Weights of a small mixture-of-experts language model, trained from scratch on English Wikipedia: 8 layers, a variant of Muon for the experts.
Below are experts of layer 3 (counted from 0) of a mixture-of-experts language model. Rows are named router (the router's row for the expert), gate (a neuron's input weights, with its number), up (a neuron's input weights, with its number) and show model dimensions 0-127. Each number is 128 + 32 x the weight over its row's rms, rounded and kept within 0 to 255.
After each expert's rows: a language model's description of what the expert responds to. This comes from a sample of Wikipedia text that the model never trained on.

# expert 7
router [176 147 122  89 147 104 133 100  68 127 176 197  88  63 157 108 135 120 120 195 158 137 182 121 105 110 124 136 110 149 134 124 130 115 201 122 174  89 154  94 188 141 159 129 118  85 184 114  98 101 129 147 109 129 100 145 197 117 114 151 108 124 104 104  63 155 117  53 195 108 118 153 153 126 104 121 133  93 152 102 182 161  72  90 151 109 122 153 135 116 110 217  94  97 105 204 114 160  50 158 141 169 135 144 130 201 130 111 133 186 177  88 178 183 143 149 128 127 140 133 189 157 133 123 155 119 107 127]
gate1 [ 91 112 111 122 179 110 143 186  82 122 166  99 141  81  86  91 128 152 129 154 102  82 156 112 145 232 136 155 172  69  98 125 137 156 150 124 182 144 106 115 107 142 130 117  99 104  76 133 121 124 107 100 101  97 106 162 152 118 140 130  58 128 100 118 179 134 159 143 198 126 113 175 120  79 170 128 122 129 107 117 147 135 104 117 149 123 133 131 122 107 107 145 150 195 132 108 167 123  52 116  91 166 144  95 150 191 134 140  73 138  87 125 134 107 165 101 123 137 137 190 131 134  66 123 109 103 154 162]
up1 [119 106 153  95  98 167 113 155 194  87  70 169 151 164 150 115 166  78 125 121  87 140 124 161  97 130 116 141 181  91 118 119 139 110 128 136  96 147 217 159 146 126 164 144 144 120 113 103  96  93 131 190 185 162 128 111 102 113  80 120 128 138 158 137  85 147 121 139 108 172 143 151 118 133 124 141 151 100 127 147 134 139 122 111  81 139 127 117 176 161  83  99 114  94 168 110 127 144 182 118 140  67 169 175 112  99 183 121 112 101 134 156 119 135 111 149  23 144 160 134 159 130 149 101 111 124 106 115]
gate2 [ 99 127 105 167 126 100 186 100 139  83 173 140  75 139 115 102 150 181 133 121 149 124 197 149 170 137  61 141  96 191 144 130 146 201 138 168  98 148 132  93 151 178 209 191 154 107 132 150 143 114 125 121 148 136 142 158 166 113 115  81 164 151 122  95 156  57  99 140 164  83 117 157  93 114 130  81 164 134 147 169 171 102 115 145  91  85 137 118  92 152 101 130 126 117 113 138 179 147 107 138 100 163 113 177  90 110 110 119  90 145 145  79 133 116  83 153  91 147 126 127 116 111 168 172  84 101  89 128]
up2 [132 139 163 148 133 101 124 149  97 121 152 104 136 169 150 116 141  66 109  77 118 151  98 118 119 138 114 105 173 139 103 110 134 140 152  59 189 142 103  80 150 151 115 125 134 138 171  97 140 117  84 146 144 145  49 166 152 109 115 114 142 123 147  78 131 155 149 134 110 133 100  84  90 143 129 111 173 177 116 145 112 105 107  71 168 139 151 101  87 145 114 204 169 116 123 195  80 145 135 164  77 151 137 134 184 179 135 117 138  93 178 176 110 161 163  68 155 137 144 144 136 112 137 143 107 114  70 108]
Description: Opening fragments of longer words, usually Latin-style prefixes or first syllables, such as pre, inter, Reg, ex, co, Trans.

# expert 11
router [133  51 129 105 190  96 140 140 133 175  80 136 177 145  63 132 137 120 115 124 106 148 127  87 139 134 129 143 100 155 126 124  57  93  72 119 158 115  88 114 142 117 137 101 141 130  88 175 217 119  65  82 112 139 152 130  78  91 113  63  93 105 169 128 131 115 114 149 126 153  87 155 139  85 117 165 110 142  85  88  93 138  97 160 132 121 127 144 189 133 102  51 179 183  62 162 168 146 118  83 167 118 128 159 108 149 100 172 154 153 193 139 130 109 162 129  98 115 186 103 123 126  93 177 147 145 111 115]
gate1 [ 85 116 159 159 128 174 153 148 195 107 173 189 148 123  91  73 131 101  85 107 176 160 115  99  76 139 138  68 124  84  90 161 120  94  89 110 140  79 180 182 110 184 100 127 154 112 164 173 138  75  93 140 189  79  84 157 141 144 143 123 118 150 125 121 149 101 167 145 125 166 110  93 158 104 174 171 136 134 107 168 123  85 182 140 162 158 155  99 134  89 118 145 167 121 126 113 102 117 201 132 115 133 111  65 148 126 130 134 117 134 148 149 138 122 134 110 139 104 166 149  96 171 132 151 176 104 102 158]
up1 [126  96 138 128 130 128 152 116 112 151 154 139 188 109 132 115  73 132 125 139 127 149 100 124 103 138 140  92 145  80  81 154 112 201  93  26  69 148  98 144 155 120 149 177 132 123  76  98  73 122 110 134  98  80  85 169  64 185 133 122 168 147 122 108 112 191 108 103 128 154 133 149 155  99 128 133 162 149  82 108 160 108 151  90 120 191  64 149 194 104 115 124 122 169  97 109 138 157 143 129 161 123 194 130 172 156 107 100 118  86 145 156 121  93 171 161 147 141 140 163 120 169 150 144 134  77 102 110]
gate2 [117 110  77 137 114 163 105 138 172 127 102 105 124 116 137 146 140 142 165 179 100 151 138 107 115  94 138 111 200 120 156 157 114 127 179 134 138 112  63  98 192  88 136 168 156 186 124  86 102 146 177 124  73  64  81  86 122 108 160 112 132 123  61  95 175 108  80 124 127 133 107 111 166 154  94 118 167 154 129  62  79  85 127 144 162 155 116 155 198 142 154  62  98 113 137 165 111 112 106 152 142 166 137 106  88 102 140 141 126  71 123 109 143 128 173  73 218 110 156 170 125  88 146 105 148 134 151 165]
up2 [139 159 100 138 124 118 114 144 146 204 129 140 126 180 191 108 101 164  74 101 192 104 116  83  97 163  89 147 153  87  84 157 161 108  63 170  86 144 150 130  99 132 101 124 134 117 150 153 165 163  89 131 167 122 114 110 124  80  98 148  90  80 140 114  72 168 141  85 132 145  85 137 128 148 185 177 164 114  95 149 180 140 159 149 109 142 141 101 182  96 144 159 136 166 119  88 144 129 134 135 192 114 166 122 115 145 188  95 150 147 174 143 100 171  87 111  52 129 116 134 118 168 127 203 145  95 141  76]
Description: Common nouns for materials and physical things plus mid-word stems in descriptive prose, such as water, stone, body, tree, land.

# expert 10
router [113 173 141 191 148 174  98 123  72 120 112  85 183 101 194 143 133 107 140 167 156 126 163  83 140  82  57 165 171  81 196 176 162 110 139 140 101  93 134 183 167 172  97 145 131 152 172 151  83 125 157 135 135 113 154 161  93  82 135 155 176 120 118  63  68 148 171  70 122 166 133 122 131 186 110 112 175 137 148  96 194 169 133 137 103  48 162 171  83 146 128 139 135 119 104  83 128  79 167 168 115 177 154 113 140 127 104 117  94 103 124  84  69 138 112 135 154 137  80 134 127 166  97 140 101 135 206 155]
gate1 [190 105  88 161 156 102 184 124 176 175 126 123  99 113 131 129 148  45 106 121 106 135 126 108 101 120 116  96 138 122 123 110 114  92 146 112 120  91 111 184 108 166 129 132 114  45 139  89 117 102 148 163  80 139 126 207 195 163 141 122 135 137 103 169  96 104 178 158 183 106 128 106 156 109  87  99  91 130 125 150  81 115 130 132 121  94 162 120 110 107 134 173 103 134 107 136 127 127 152  97 130  74 116 172 116 135 111  83 117  95 155 149 185 121 100 121 120 178 170 102 188  96 123  96 129 139 135 160]
up1 [121 104 114  99 140 226 118 176 115  87  81 144 148 137  65 138  83 129 128 154 193 127 198 157 124 155 115 152 131  67 154 137 134 149 164 151 158 100 184 116  85 151 123 148 134 126 176 129  56 109 109 126 114 174  97 114  97 137 129 152 120 190 121 121  95 133  83 119 105  92 106 125 140 188 178 133 151  60 106 172 170 123 114 106 135 209 104  72 128 124 107 105 131 173 120  95 107 173 123 129 144 161 152 103  84  79  97 149 107 140 170 127 115 146 104  87 131 135 160  85 136  93  85 142 118 129 120  90]
gate2 [ 95 145 160 119 138 133 134 127 114 155  95 116 131  71 166 123  77 168 153 122 139 143  94 146 152 107  98  73 161 117 175 103 166 131 126 130  84 132 122  88 138  91 136 121 158 179 141 107 214 118 173  90 121 124 114 122 103  64  93 174 113  94 168 136 175  96 152 107 125 156  76 105 191 104 138 154 148 147 110 121 119  85  72 122 124 127 100  85 155  84 174 142 198 147 151 156 170 147 151 106  79 128 139 182 153 166  87 126 169 132 165 101 131 166 182 188 123 198 118 130 106 112 147 111 147 106 126  33]
up2 [107 114 164 153 133 134  72 122 127  51  99 138  93 154 195 119  75 153 164 152 104 111  99  85 147 105 183 126 169 158 144 147 137 135 121 113 147  98 158 104 109  89 104  85 140 133 117  91  88 115 133  53  70 194 130 174 163 143 158 127 167 111 100 172 122  69 177 176  83 109 126  61  95 141 128  95 114  58 149 104 120  99 105 136 132 137 140 165 173 189 108 177 122 108 131 176 136 112 143 148 125 166 107 144 150 135 156 116 146 101 117 130 132 104  99 144  92  95 142 109 128 154  96 125  85  48  64 107]
Description: Capital letters or first pieces starting personal names, often Asian or foreign, such as M in Yoo Mi, T in Ching Siu-Tung, and CJK characters.

# expert 0
router [199  93 131 162  61 148 110  62  92 112 105  96  94  77 177 150 153 171 113 136  97 133 174  71 128 102 121 157 179 157 199 110 140 178 147 105 112 141 156 188  88 115 102  45 166 119  61 112 170 143 198 129  74 110 117 142 139 181 192 170 140 143  82 120 110 112  75 166  70 153  89 160 137 126 150  93  75 156 138  68  95 159 153 119 150 147 184 195 119 111 170 153 147  87 138 130  67 100 177 157 119 126 113 192 138 133 148  78 139 107 115 111 136 164 117 143 170 148 181 113 114 129 148 123 123 136  90 114]
gate1 [128  98  34 154 144 119 101 158 157 149 135 111  95 133 131 183 151  79 211  89 114 102 122 113 184 102 158 128 122 165 165  97  89 122  81 160 146 156 162  87 158 130 123 161 125 196 132 165 131 124 115 142 150 137  83 159 163 136 124 141 196 100 117 131  91 139 154 101 169 109 142 101 123  99  71  74 129 100 108  83  73 183 123 152  64 113 175 117 118 179 120 119 100 157 113 183 185  80 130 101 106 196  54 116 201 121 184 128 145 138 128  99 192 108 131  71  76 171 135 119  78 117  82 107 179 176 112  71]
up1 [135 114 142 136  74 103  69 165 151 178 119 129 137  86 109 162 152 115 157 145 193 143 155 148 146  49 125 127 186  96 123  93 119 133 109 204 117 148 163  65 107 127 130 128 110 106 115 147 131 148 122 102 124  95 168 158  69 151 152  94 101 163 147 155  95 112 148  80  96  50 155 116  82 122 155 170  71 138 155 104 104 153 167 160  64 162  86  78 140 127 152  85 171  90 126 149 170 172  76 103 122 129 103 120 134 128 131 148  72 150 164 108 188 159 109  94  87 152 100 115 165 100 127 157 177 162 124 135]
gate2 [184 123 138 160 153 123 122 112 111  61 154 116 239  63 157 100 120 125 113 113 115  79 130 137 159 123 105 124 127  90 179 114 141 101  91 114 123 129 154 152 133 168 159 169 152 184 139 123 125 145 116 114 128  95  75 115 120 106 151  85 126  74  89 135 150 185 117  85 132  82 138  90 122  74 164 166 109 175 132 114  95 129 104  93 105 139  97 117 163 131 118 165 122 152 196 140 174 102 203 113  86  77 127 122  93 167 167 159 128 127  56 174 164 176 154  77 128 162 107 159 103 173 163  83 150 127 178 148]
up2 [118 136 120 138 179 105  77 123 115  94 123 128 120 175 121 134 127 114  72 138 123 124  98 129 108 145 120 116 206 167 125 170 129  93 137 139 164 158 133 168 159 160 167 162 169  88 149  57 124 133 102 108 111  94 130 156 107 207  95 151 111 160 134 118  69 130 114  80  99 153 148 148 165  79 148 155 144 119 163  96 118 106 154 141 152 153  79 140 134 151 112 134 101 163 102 209 119 174 142 131 176 150 178 134  79  98 160 108 113 101 170  82  82 176 108 143  88 157 106 112 110 151 163 120 150  49 141 113]
Description: Words about films, albums, songs, books, TV and games in arts articles, such as film, album, music, Broadcast, reception.

# expert 13
router [179 188  93 131 164 169 163 122 139  88  93 148 138 136 170 136 186 150 149  96 149 135 151 113  82  94 171 152 160 122  52 146 113 159 128 173 136 206 126 163 136 111  77 146 159 161 139  82 151 111 100 141 144 132 168  68  81  55 138  97 120 139 113 190 169 137 160 138 138 146 135  67 127 116 154 135 129 101 112 193 141 164 103 157 139 118 142 127 121 143 153 163 100 108 131 125 118 106 117 182 141 136 151 125  96 185 170  98 174 166 113 166 145 103 135 113 146 174  91 151  77 164 136 130 168 149 183 195]
gate1 [140 118 179 118 137  55 137 123 157 145  90 154 133  75 131 114 172 135 122  76 188 145 141 153 118 133 161  83 149 122 131 125 141  97  84  76 165  97 122  86 107 129 145 168 138 139 142 166 110  68  91 211 104 155 211  65 169 126  90 121 198 173 119 164 134 117 102 151 137  31 143 137 108 142 118 109 121 131 117 173 174 146 186 119 124 145 158 124 182 105 142 193 107 177 124 121 193 131 156 214 112 125  95 105 121 149 164 127 128  85  94 157  95  93 185  57 110 130 106 141 116  71 129 164 102 174  99 144]
up1 [151  94 143 154 140 124 145 115 166  63  95 162 141 125 172 129 129 122 113  98 100 106 129 124 159 134 130  80 140 130 111  91 161 179 134  50  64 113 108 136 140  90  77  56 122 151 162 114 138 134 175 108  83 148 184 125 126 144 132  87 133  81 154 140 157 103 145 206 131 133 164 121 130 162 156 126  95  74 166 101 137 137 128 147  98 160  89 185  78 143 168 179 131  78 132 127 102 121 196 127  64 116 125 131 125 137  91  77 133  94 104 117 102 150 122 104 161 123 101 123 136 118  71 145 137  94 116  90]
gate2 [172  68 173 129  82 143 143 184 106  73 133 120 100 198 126 143 118 153  50 140 166 157 154 143 106 134 146 106 147 125 145 107 150 115 115  60 108 134 101 156 151 106 151 105 163 133 100 108 141 170 153 192 160 125 161 115 145 135 202 138 120 134 128 170 178 164 143 155 127 151 123  88 121 147 170 161  73 127  75 129 125 179 186 120 164 105 156 131 160 134 109 145  74 130 128 121 152 122 126 169 112 124 143 139 105 178  79 151 102 119 114 115 128 127  95 141 113  61 130 122 131  99 194  72 101 141 154 123]
up2 [130 131 159 139 109 145 163  91 124  55 123 190 162 157 129  88 125 183 117 116 144 106 155 103 103 153 186 121  96 161 168 102 106 147 140 152  78 141  78 123 120 130 149 149 128 158 133  51 118 107 182 134 125 109 125 122 176 141 128 130 196  95 170  96 158  83 175 111 145 145 115 112  50 150  61 177 155 160  98 130 153 206 156 157  95 126 161 126  90  77 154 129 110  95 174  67  81 125 114 167 140  52  81 101  94  68 124 139  92 162 115 130 114 122 154 118 106 123 129 118 139 138 121 146 103 108 141 112]
Description: Word pieces in Slavic, Central European and other non-English names, often with diacritics, such as ović, ž, í, ova.

# expert 3
router [129 127 130 130 101 108  43 142 155 179 159 111 140 108 152 186 127 186  80 123 103 100 104 130 108 123 113 127 142 114 215 118 127 131 153 142  75 167 129  87 142 170 126 178 153 117 162 136 113 191  87 122 115 173 136 114 116 124 184 127 130 129 163  83 177  76 182 129  75 136 100 177 106 150 193 160  73 206  73 144  85 105 127 116 121  96 115  67 148  92 108  77 122 118 112 156 111 116  88  84 136 157 139  80 142 151 102 196 160 141 110 157 133 172  72 146 131 182 119  94 148  92  57  77 109  53 131 166]
gate1 [145 120 135 168  85 124 101 106  80  84 125 146  65 114 167 165 107 116 130 128 102 131 150  88 122  78 118 132 141 125 121  96 122 129 130 190 122 117 151 149 111  87 101  76  77 111 149 124 125 119 104 162  92 162 154 132  88 140 112 125 105 101  94 170 123  50 129 143 110 182 147 111 113 115  83  97 112 196 149 123  94 144 131 119 154 153 110 162 104 122 152 171 164 143 157  76  90 110 177  93 161 156 165 110 102 166 116 163 117  72 166  81 102 116 132 130 148 103 118 102 139 114 167  97 118 115 126  84]
up1 [141 111 178 152 156  54 163 136  89 118 155 146  86 112 133  91 150 115  80 103 158 155 176 112 141 154 116 120  99 138 158 113 181 169 122  75 174 153  99  96 151 149 142  93 133 137 177 183  99 214 143 150 132 120 124 165 159 124  95 102  86  98 177 131 113 152 128 156 108  72 113  91 126 113  52  83 154 133 150  86 172 135 100 124 108 133  94 191  76 101 172 150 109  71 151 170 100 102 156 140 136 180 129 132 148 111 106 147 107 172  93 187 121  92 141 121 133 131 146 112  97  63 112 138 101  81 141 181]
gate2 [122  99 134 157  80 130 158 114 138  85 166 179  90 112  79 114 142 121 115 153 103 206 158 140 132 121 121 149 102  61 123 151 153  82 127 113  89  87 151 103  96  98 160 151 131  85 164 134  96  78 106 128 151 147  73 158  91 140  57 154 163 143 144 180 164 131 100 122 117 142 111 132 154  73  78 107 113 137 135 174 132 138 131 154  96 158 107 155  83 105 156 110 137 107 131 158  80 130 141 123 146 169 119 168 131 113 106 159  93 146 140 143 158 127 176  79 157 145 164 145 165 135 151 106 134 161 159 153]
up2 [136 113 101 104 127 171  91 144  97 119 110 184 145 126 143 145 125 159 107  87 126 110 100 144 132 128 181 103 168 132  65 143 130 141 147 116 109 116 154 114 184 154 141 111  80 170 121  73 103 143 129 120 198 103 151  50 129 132  97 175 101 126 128 116  90  92 135  99 175  72 170 147 140 110 126 100 127 152 133 114 135  96 147 112  99 107 130  51 179 151 163 135 163 183 105 125 135 165 164 143 147 161 144  99 123 186 135 183 142 160 134 116  36 140 158 163 180 156 127 141 105 209 130 145 131 139 113  80]
Description: Common English first names and syllables inside names or title words in credits and tables, such as John, Peter, James, W'ore'.

# expert 6
router [116 139 166 155 179 116 137  79  87 145 138  69 104 151  70 118 111  61 126 125 180 148 148 180  88 127 133  91 158 103  92 113 132 119 155  64 111  94  84 138 114  93 136 108 112 132 137 173  94 165 103  87 121 131  79 116 136 131  50 131 152 127  92 163 137 101 119 183 132 141 114 140 115 145 145  91 130 125  51 120 140 145 176 135 123 160 147 154 109 135 130 146 123 107 146  79 125 168 146 163 150 137  60 166 121 141 129 116 162 102 153 111 110 174 188 132 184  33 121 110  53 187 114 119  86 192  78 106]
gate1 [111 140 171 128  81 110 131 133  87 102 103  76 146 110 138 154 112  90  89 144 137 171 153 166 151 172  92 131 124  90 136 131 142 135 172 105 143 196 101 153 173 151 146 159  62  29 117 186  94  74  99 204 124 129 144 137  61 145  78 177 119 137 161  93  84 129 166 160 129 112  95 100 102 164 124 215  70 105 128 148 100 162 155 128 141 140 122 112  93  75 134 195 103 148 134 128  88 102 145 158 142 142 105 142 122 184 164  89 138 105 122 128 174  95 128 146 128 152 175 163 137 115 122 142 131 102  90 138]
up1 [ 68 125 131 173 176 153 174 176 169 151  88 155 135  45  72  61  87 133 147 106 115 159  76 125 131 185 113 104 211 143 141  85 115 131  50 108 137 132 134  75  71 153  83  88 151 143 142 148 151  87 129 171 108 127 173 108  97 115 139 122  82 150 154 115 225 130 125  65 121 119 170 138 148 117 127 129 199 153 109 132 180 105  97 147 140 142 128 126 122 153 191 137 142 181 173 126 168 153 157 126 100  97  96  91 132 135  71 164 131 155  53 143 108 151  91 148 122 140  55 113 148 161 122 121 138 115 145  93]
gate2 [139 162  89 110 105 121 122 115 141  95  85 140  84 141  99 167 113 149 133 141 210 183  92 115 102 209 118 164 119  92 117 167 158 150 114 118  77  98 118 172 134 129 187 137 130 106  84 121 118 148 153 121 157 117 133 137 122 120 133 125 101 150 156  94 101 124 117 117 107  70 105 111 129 160 126 111 166 163 126 177  95 180 148 150  84 142 141 136 107 101 155 109  88 148 153 122 141  98 173 147 134 142  90 170  76  67 120  65 117 118 126 183 152 178 144 129  74  66 149 190 175  74 175 184 166 131 118 130]
up2 [167  72 148 155 159 125  63 147 188  75  92 179 119 175 140 137 123 148 153 141 128 150 193 105  51 126 109 114 132  73 173 183 114 188 117  91 144 127  94 158 115  52 178 207 132 156 171  77  69 164 145 101 150 170 165 120 144 100 175 180 125 154  96 148 162 158 156 142 129 133 153 104 120 124 148 149 143 125  89 122 118 162 121 107   2 152 124 118 189 103 113 203 150 151 115 181  57 144 130 142 126 153 162 170 151  77  96  36 139 122 101 124 153 160 159  98 116 157 155 128 108 136 128 133 161 153  97 114]
Description: Short inner fragments of proper names and words, such as it in Natchitoches, ad in Bombadil, plus plural pronouns like people, them.

# expert 9
router [174 105 114 142 153 169  92  91 115  87 124  89 145 184 175 134 113  87 106  93  76 103 172  88 198  95  78 144 157 145 134  88 130 175 140 111 128 189 114 104  95 128 145 114 138 142 102 121 144 104 154  89 130 115 130  98 127 155 190 121  75 136 117 151 167 115  79 114  80 107  97 102 127  91 144  98  73 172 132 192  76 143 103 124 156 126 114  78  66 171  91  80 122 116 113 115 154 119 150 155  63 187 123  94 141 140 179 160  81 166  64 110 130  66 124 132 138 184 134 174 138 120 205  97 157 183 167 182]
gate1 [106  68 169 111 195 155 144 162 114 132 158 101 166  96 127 131 109 142 166 130 145  92 113 109 131 153 133  95  84 173  84  77 143 106 116  97 150 151 127 104 112 106 193 130 176 127  87  96 145  93 134  82 106  89 126  61  67 112 160 153 163 125  70 124 126 153 136 122 164  81 148 120  41 192 143 160 132 114 132  93 117 135 134  59 176 144 105 166 138 155 111 153 159  78 101 159 169 180 137 141 160 131 123  90  86 105 162 163 112 116 113 125 131  67  83 116 137 150 126 108 114 145 193 125 148 160 110  90]
up1 [133 157 149 184 103 114 166 125 179 163 142 152 100 126 116 119 100  59  78 223 117  50  53 150 150 145 114 135 146  88 150 130 114 182 132  54 103 174 122 154 119 154 111 190 104 129 185 139 131 163 148  90  81 107 106 119 114 138  83 114 126  94  99 130 149 137 120  96 104 125 158 156 121 134 141 139 120  84 105 164 129  22 143 146 147 110 140 188 113 109 138 139 146 169 166 144 143 171 140 155 103 179 108 180 144 122 129 119 137 122  99 131 118 137 132 191 118 111 106 128 118  86 115 134 133 130 121 110]
gate2 [127 143 141 120 118 141 125 139 137 108 194 102 144 112 105 166 101 106 118 121 165 122 156 112 177  71 109 173 141 120 125 111 151 123  95 111 124 135  71 131  80 101 123 125 102 127  91 129 130 161 126  27 162 206 112  88  90 116 134 157  85 155 152 128 140  63  74 205 157 104 113 126 121 111 137 150 112 125 149 117  88 145 131 135 100 152 127 114  63 118  77  99 159 140 115 160 128 204 106 104 151 103 145 130 156 172  62  81 125  42 168 145  85 165 122 149  89 173 131 120 168 107 152 126 148 131 158  86]
up2 [109 174 136 122 139 136 161 131 114 195 111 155 168 167 108  50  90 121 145  75 141  82 149 160  54 116 150 106 127  84 160  98  84 136 113 143 147  99 120  64 114 125 163 111 152 169 132 170 129 202 116 189 136 173 105 166 184 125 186 149 157 140 165  54  68 120 179 172 119 143  32 193 158 122 140 145 207 121 166 111 122 131 141 186 182 105 126 113 117 152 197 104 104 152 178 119  80 140  96  64  89 167 112 105 133 139 147 134 119 106 117 107  70 100 145 100 107 145 165  64 117 111  99 115 137 120 134 115]
Description: Words in sports and election narratives about seasons and outcomes, such as season, team, won, League, election, second place.

# expert 15
router [ 60  50  83  83 104 181 125 152 167 180 124 120 193 160 140  95 146 133  91 126 111 123  90 151 119 199 100 149 117 122 116 144 132 129 122  96 175 103 148 105 106  85 139  90 167 121 102 139 123 120 103 139 127 150 111 125  97 155  98  56 132 150 163 186  93 123  91 198 125 104 102 139 136 116 167 112  85 150 170 156  68 111 152  80 188 175 127  47 150 127 131  79  67 120 155 134 193 117 128 115  99  44 104 129 116  53 172 138  73 132  77 199 106 176  94  85 113 161 164 177 125 100 196 111 139  99  77  76]
gate1 [ 89  92 120 130 110 118 175 127  43  89  89  97 131 131 137 102 127 112 104 138 103 187 174  49 124 128 181  95 116 101  83  84 153  90  96 131 136  86 145 102 162 116 119 133 128 109 117  97 128  67  52 169 131 134 128 116 120 143 128 139 102 132 151 115 114 168 135 129 100 101 113 128 139 171 143  92 150 135 146 123  66  95  99 112 100 134 154 170 107 112 139 190 102 143 112 104 158 113  89 184 124 136 116  86 111 108 125 140 130 132 100 132 133 100 169 120 151 126  92  97  89 101 191 155 140 105 175 159]
up1 [166 102 121 111 181  38 150 139 111 128  81 119 140 112 146 122 160 134 146 100 139 174 143 111  93 113  87 152 127 183 141 166 193 113 110 121 171  98  98 181 129 110 174 151  82 125 129  82 142  74 114 153 117 138 107 159 110 113  58 160 121 139  93  83 125 137 154 159 155 147 167 155 106 131 108 143  90 111  93 144  89  69 142 103 139 103 119 114 104 115  71  91 142 129 103 100 128 173  84 134 136 116 170 137 104 122 129  32  83 109 187  90 119 170 166 123  62 107  86  97  90 151 176 112  78  96 139 144]
gate2 [141 138 129 164 147  88 145 121 131 142 120 130 119 146 152  53  84 137 127 170 110  92 136 207  80 144 113 144  94 124 134 172  81 138 179 175 146 147 136 156  93 134 103 157 169 129  94 123 173  89  86 128 133 120  11 160 124 187 116 147 130 127 171 155 113 105 145  94  95 124 111 113 196 129 162 111 166  70 149 109  93 132 117 192 119 137 180 116 139 115 129 111 142 167 133  93 135 132  94  87 108 182  90 164 141 135 125 123 191 153 129 115 134 167 108 125 176 115 163 153 157 148 120 145 135 118 139 154]
up2 [133  28 156 133 154  93 117 182 125  90 146 137 133 134 141 126  98 155 128  85 133 116 171 132 110 105 125 108 176  67 135 180 119 172 110 123 125 111  77 140 124 134 156 201 125 130 139 151 178 113 101  96 129 144 109 125  60 160 126 130 135 139  77  74 143 129 113 134 130 128 211  98  95 132 152  86 156 116  73 184 173  76  99 139 144 197 132  98 138 143 149 154  83  99  98 129 157  66 106 135 185 155 166  90 110 108 137 137  96 109 166  99  82 174 167 114 227 143  83 109 122 122 125 148 154 131 108 167]
Description: Function phrases linking a person to roles in biographies, such as is a, member of the, University of, married, former.